Below are experts of layer 6 (counted from 0) of a mixture-of-experts language model. Rows are named router (the router's row for the expert), gate (a neuron's input weights, with its number), up (a neuron's input weights, with its number), down (a neuron's output weights, with its number) and show model dimensions 64-95. Each number is 128 + 24 x the weight over its row's rms, rounded and kept within 0 to 255. Numbers have three digits each.
After each expert's rows: "gets" lists some tokens that make up at least twice as much of what it gets as of all text; "comes before" lists some tokens at least twice as common just after its tokens as in all text. This comes from a sample of Wikipedia text that the model never trained on. Tokens count by the router's weight.

# expert 61
router:139164143164102056103123136092117138125126123117075134143073168126127158105131091115140088128108
gate0:139105133181138122093151134102201150133119126138122106161177140131133161150173108139129113180092
up0:190131094128087118080132135093156108148150058129094145124134145153126104122144147148131139137091
down0:132139152140139147156129141166138114140097171116141198140118131141077091141174111127149178154094
gate1:126148108131119108115117138079135109066132165064182105160106148101184096116165122122143138126118
up1:134138127143116175143156110135161069150109125147141132111136155115134143157091152141131102101112
down1:118149163122097099175157104169105168151109141112098101113131154163124094095140124137142130156125
gate2:151151130099127093125164078132169164104172139128108142128172120122129111105135124112126139151131
up2:148130128140154176134096144114106142158106111130135090146125119109133171123128136168177116135130
down2:144131129123137116094145165129105101140142147153146127141139131143174118114104194145149144055142
gate3:106151128114091095144161154091120128148142124150109092113142109120119192070130115124123110095127
up3:118127112122103093113135133104136089125151112111105123110158140118129147086156091116137119119116
down3:109134104114147121109115128133140130153136121173133148107092134140093104179183165140127189139128
gate4:111138113163107086090083121096114110116113136155125108159089149123147164120125123112137113102136
up4:143148123113137122131150119126123138138144155098091109154047125134118127112157151153110116133183
down4:125147147094144158105137135146140111159160125114120093081125149128121130147126148131111184088135
gate5:143170126133142099154105135102153131117112116149097115142114124135126139122087141147074120078115
up5:136129158118091134130112110155130125107132124125123117126166122101137142128118101102144127140110
down5:115144084114132104162127136104129152091126098168144144111116075131129161128106131132118141043137
gate6:120105169125117144141147157120139134122161138148100097161092143134062152108151132098146118152109
up6:121128119132113110138134084081134115134113133080140131098147087147136149109071152136099156116117
down6:110140123097173113100109094115137121103114143091127115119120159111095104133132136119133114094141
gate7:110159092166124076104109108113128148079148132148148146159108136122121124140122117124135083094144
up7:133103234129146143136148121177142094132119111150086127162146117108105148143148155147149162150080
down7:162152195097096103119138114077183117096113121126105132127085143131159141153098156138166127188122
gate8:109196115115115093118154153102102134135134151118114106144129146155095161115090128123143148132133
up8:096163123120082058082165166117111104161165164081080123142130135141111171123139137133170126118112
down8:121077151154151090125141149144097150113124108117107171120103153109138139092116081075161078141151
gets: "0", "3", "1", "2", "4", "6"
comes before: " |", " |\n", ";", ")\n", " |\n\n", "–"

# expert 35
router:135125147135169105134148143154142135127105101088129093125129150112125144133072104109159130110129
gate14:114117152149087141141133102178080153102132126143148083129115103139108142112139121092159127108123
up14:139132095123172120103117111096160151122151161111107163119155169131140113148121134190108127142120
down14:086130125121106114123131120103143137153149083125100137124092127114114150112161119100105104081143
gate15:157140144128164109117150145170085156161153174171120150138145120122145160120138122123118123159115
up15:151130109126096124139164150119105142095121176173136135119133127113160109133097118141070132127133
down15:077142147167140156159096162122159137106152161104098147145154103151136147130135135097118114122157
gate16:127111104121131159115137094125144109140158156104127130146141113151133146125091117099160148166117
up16:126103106143116101165121177139125150115081105149122127120122140138144114136165120135106106091166
down16:108140131083100163115128088169105090139120145094121099134101132139165108144127103122160119147149
gate17:101139141073145158142148141130162143128143122112140136127132154121168178201127141113142105123122
up17:133111112167118102120090097086129140153142152105119094106080097142099091071146107128112112146147
down17:089154169127107136108136098130086136139102116110115107145142152125110138122093135137140080111166
gate18:119119137120116157173134156061111079117112136103125121086107110111148104144131137111158126112132
up18:137134135111156153197129165087109109104138149120110161101118147154164151115142142108144095166165
down18:149114084135160151122138113124117132171112148112152100174115127143106133116139067171081177123115
gate19:143107130114128192140105158108130110119136115115159169126121124165112128131136092114134154130136
up19:123118130115122088171142140114113148103094140171105102138147124138131154159158142139136126116153
down19:113146093132121099130135138156148112105117143138133127135134142083119167141158145150153152084116
gate20:133182139112161138120107140142081186087165152093148132102106152098159101145124119141151135100109
up20:103114105103131152123115141123098152084147086138095165108111140115112164126098095112109101112160
down20:141093111139152116134140161089124159110127128135150101110104106138112128158106128140086147130090
gate21:143182125209120132152085138135117105130127159127151154131115089113115148116173173101114131124121
up21:129199158174142119154107107130110092142127141127132144131135104142100129169172130088143144117093
down21:098180148122131129129128095109107109120119190145077159142151137152138128166147120107125113122126
gate22:135141120118143105137122122131168138128111129126139123141149134146160105118076169193117176078101
up22:159117109177136164118153165152123120125153162143124147152153133136130109115195122124126126144160
down22:159112158145126092158108125133113139130135116133162117097130163131181077121148152139130129145110
gets: " (", " at", " in", " \"", " on", " after"
comes before: " the", " a", "born", " his", " this", "M"

# expert 19
router:192076134148115097094110112132136135116118093110135107111090135106152145116084132112134167125174
gate0:100099127162160065113101085139082123111134106188103096119136114144127118125155153129095122136128
up0:081095093127111131106115113125138143129125112104097161141129044113147091181131144121137099114142
down0:156121104173121146164136136150092149135108136109160156107161138076131065160157107125125065115117
gate1:111112102161092126145121143149138103095137106095094124129137120161127124117102131153121114098128
up1:125164178099149144133145114117122134159115148175152121126115138091115123127179156136116149160139
down1:170125129113148129090131124141125150128134152136126113120056083130145123114119122118130102085121
gate2:147073112114124141114082107095112121101113092095115136137115112177160162117133137125117154097163
up2:103140111149124171121092129139117153126129142118139117049140117144147136121123070126153133126136
down2:133121140153128153145124162148107160149121148077114163101102163162180131131132102125148111123096
gate3:116109113121092141154128154086079160097130133132113102124113154153099126096137086099101148130114
up3:139116118180160103139119139126119088145164109155131121111134106085152160141120129184160146101108
down3:113158148106175098131123156145167084112133093166087128124153120102142126131132147100132145109139
gate4:101139161137106098176116141114099132112102092112177136128074189141086142124129123144127111167125
up4:187117099157140115123118143164158125152135144146096144132185086105159103152097121121102138113129
down4:105131060135141108104131126122164144128132141131108118087119123140137130146136143102109160185129
gate5:146121128136132125108132122176186138086147103117157105116144078144143094151118143122131130111150
up5:114187136080120132156152129137126114130087150160094170146152145098108134129182136115134130140103
down5:120140131099114139105120112102128139114146119086105112117099113134141117116132145150144112114161
gate6:142139151138129113123134141129138084152173129154125119087113161077150090147151119151125116099107
up6:127122106108129116140118135145108161074106132115110115179160085167110181117119139092131128157127
down6:118096138094116119132108141110125132180142127132130143119123176098142124148134145145072141086119
gate7:113115127103130090168118087109077126138119140151107168159129123129137122145094102121109130132153
up7:125122150124103165082132187157160117118141097099160097126132149126141140087168152129160125132127
down7:095095117097113143129137110127147108117179141133084138137135150104169110148141134129112160116122
gate8:101107137101165146116118182115133152125129137114122126134146138127185151123130131120153139124123
up8:108112135083174131145107158105119156087124147118141093154135137130175152139130124121160148135116
down8:118144082101166200136156146143131154146124161149148141159137113183126121143156132146137150130141
gets: "0", "5", "8", "7", "3", "4"
comes before: "0", " |", "–", "th", ".", "5"

# expert 22
router:165117188115119087123145111112128113118128099107152120100084150143132188113152171109139123110103
gate0:105125186120178110128118131139132139152115119119144107146130128155086122123130139165124174098124
up0:104105187144116122176105148132127115158141122155142084118170105156134096134126137157118146124114
down0:113101119149077087093153138095079089114191179144115172154152119127119152140087128110133129130111
gate1:083148147140158118159158127113152112148119156107148098110102078124118138137101129122171135127116
up1:118128147105097099113138153130123169133162123098152105146104152112094113141119136129119159092083
down1:139125107144112099092138121136134137153104086096101090145123141074137146146131103149123149140099
gate2:101094166124105116143098164119101154117162129108165094124135105174125175149128172136127127138110
up2:108126118125103135155089150089128205149151126126142114118142125168132152110120161135108148131112
down2:130128159113118147139128134109076167114128143189163145118173147118141106097150098132134128121145
gate3:115111141155108104143148129161135128212127139138081167148145139118116115083152121093151112165100
up3:136088151147099107141165142173140159207105118133099171143139101126126115119111154100133114156093
down3:081135103141117115127145155107130138147087138104134126074127088144084133140134111115173141169134
gate4:072148150125131116132109116153111138123122149110144077141153117109161138134169150112210153121107
up4:121138136120113135132107109153109120110147106148133109112065184088164115143146146107140119130130
down4:129084140099088190084118153149121133122121122096085134133123108157126114120176153172136111151105
gate5:114100135131103120129152100115148143148129108130140144086129140162150153133205127145115112132105
up5:094082157124133165171126111127145150126131106172146091083126152151125160151162124141135166145123
down5:154144123132121098157172134161114171150103087140111164104130126127109164156153063134162144100116
gate6:094127187114124111089099148139142131119112123161163106115109122135134126137112175150175124126125
up6:093129149112121127095136110134167113114114100102055123090142130117114133140160074129151124133150
down6:117151191111128182106156141153128130104170137104135139146117141131106137127178161154145116129177
gate7:136067146187151101110110120104127104149118157106090121113140056133148119156133132119119129123099
up7:163091141184128112116115113099140085143128124091075137142134036122145116157118136119130131135093
down7:149085141173112129095105135100120185134113130136174152118137142143155158144119160113074112165135
gate8:161116135125189071165105107136158102109132096163143117102157105124100130105136103149157117136107
up8:111129127114097117117135152150135124098057122134149109126116129117098150160169156092108116132122
down8:109123157127096088146127097094123098135121139144155141146102130123159113078138100113154144166150
gets: " |", "|", "-", ";", "=", ":"
comes before: " ", " -", " \"", " —", " List", " Total"

# expert 45
router:149102150133078089087187115122076127154134067150107124132093124099152174112100102132159149115112
gate0:089125092121154100179132150184131114153099087102114170136152151120117143099140127162138153129100
up0:079115134080110106126158153147097098090162121168152113126124169142087160126140120118174140149132
down0:137147099088107128108144131147127113144112112123128125141159173176180130127127133115117133126124
gate1:172131144154134087104154129160102126164134079107133111137097137085151168136079091120122153144176
up1:146095122135136138119106106168125154143090102129089116139112174134087134136130109090121151122145
down1:130108119145106155101156141170136150111154116164121162136120112116093106164134114140154097139141
gate2:146091128147144096146126131129108129208117122110147131127127099163105125133138139106101145116173
up2:135141105144134157138134113145152135132113120122145103118153141176101112139102166148139158127151
down2:148193175126126137141156112117091108150157118126152148136162101103111087123119098146070118116109
gate3:148131138089076089147091108126096097128146121145125137154092137115168105140120167115102130100115
up3:099128151186138111127153114131156160148137159097110127123145111127117110120126109127133155144152
down3:088110144124111183143153165148140093158152107134095121094106135128157139108097125140098115150150
gate4:132152091123139117182085145138103091083119105143088130130111124171148166086135124144113189109167
up4:136113111134115136049134133148160162172138135108165100129160142109129088176131184138145083148076
down4:117096144133103139092129141146129128080158107138093185124140115107151118150113160135077115085118
gate5:151095083149130116135163126140110123109100131160156108119159131117124120155119155130135102129129
up5:121155159133118133128132137102115140181133128106126133119138150142089155105144095098101137164135
down5:127143083127139124119126148137135148157102127126092097155119120115152155148123110115156113089152
gate6:134184159103125127130126135105162146095096114113109160150099133168123135096122133149118162116059
up6:147159084126137114098150156113146111165116144109118184134133140153109180103124090127142128126103
down6:092159103168108127162082118134112125146138146154105117095071150130115120175156075121108164124117
gate7:123103096125131072149136134122151138162126105114137111128128110107112136131119117124164148143116
up7:133167159105111153110102146129162107069123153140129158121140136129132114095147143171091066104131
down7:131125129142110124076144107126145129140151123118163144106083095160126157123139109138170153080183
gate8:086140146106105110092128084099150165130151077162131121114138129136123139141141116084149129140150
up8:135147157108132076121188131094134131124135139136141135145086102168111118140135096137144120109102
down8:163150118109097135089140108102114176169132083097134144127108115123127127158173101108118123115088
gets: "0", "7", "5", "8", "6", "4"
comes before: ".", " |", "%", ",", "°", "0"

# expert 42
router:148129132131108094101140090087138120117117146111108088144124163115109104110129117129106092125147
gate14:151114164057135141138119191072135149085130098099153123123119147126096111137137125126126149107109
up14:149130157106083126120151229138122141150152116104140134116123123134107127154154161097138102096124
down14:121104131087148132121083180124121164147125160175159136157145103130095094194146170128100138115121
gate15:090132156080150121159147105141148160171111132130166178156138152130092128144118116108123147126127
up15:129149147118106163103096128158125139141121146162131087134153144087171163175124097128151141127108
down15:128151135123126091106105098078097143074114102129138161169106086133109145133077167114131163111125
gate16:142137139120120159134108132112126118105119173086041126086175127104121142100112105104171123114131
up16:161113099120136150108108094132130129071124161103076100112169132147112149137140137101143148110133
down16:119175097076127129121182143160129089151168140101170163100121142117135091137134164161121148121096
gate17:091151129112112123161081174096114126096117111096155147108150105150126146116152138166100134126119
up17:145128135203156103115173090154097151141136115138100121172167109150146144101105149104139120146137
down17:135121140118145109111128131100125110154159107170079137158090168158122192106128090131137152134075
gate18:166141154081114117106150116126156158124119139160179105155151092109108115123133127174083135151151
up18:108096122153127140163105122127114088125108130098089141116095174134129145128130130069133126098123
down18:148101143089119094098123148116129136108151136092172125118108154100101142123094089089090119136125
gate19:120117149144137129131146069142138115087089130117079101116121143107168109115131129094116127169141
up19:144145114081121072117107123117079143182186119136183149118104144157108116153121120133127135117108
down19:140139126125141097114170066087092160111132107147152128127143124103120124139163104186127107136108
gate20:150117166139091073122107122108156129119142099089131128124137132103150103150150128143143106128126
up20:140111106088094099098088101110148131138149156098131125124193126111144118143142125118146126142115
down20:108133101081175135104169125114127164157126149122145148105132145131129128129116117168138159143079
gate21:095132145166129158164102174155090153127132108084110111123167172102147129103146143127111157175120
up21:155123130102127088093125083133154117126097129170145153157115096136098163143117121112132107114146
down21:157131123115150141113139119155147188126142179088156174102114169143097110145111156090132108132115
gate22:110092149154188152157139132168108134100106132175129103097195105132163092115108145116144125120155
up22:129161113151158133157140178136109166149128114152126137149125140133094157112089129128137116122151
down22:185126121115106132066117126138134152137130138132135156130119135142153094110126112148134155162125
gets: " in", " to", " of", " from", " In", "In"
comes before: " the", " ", " be", " a", " his", " have"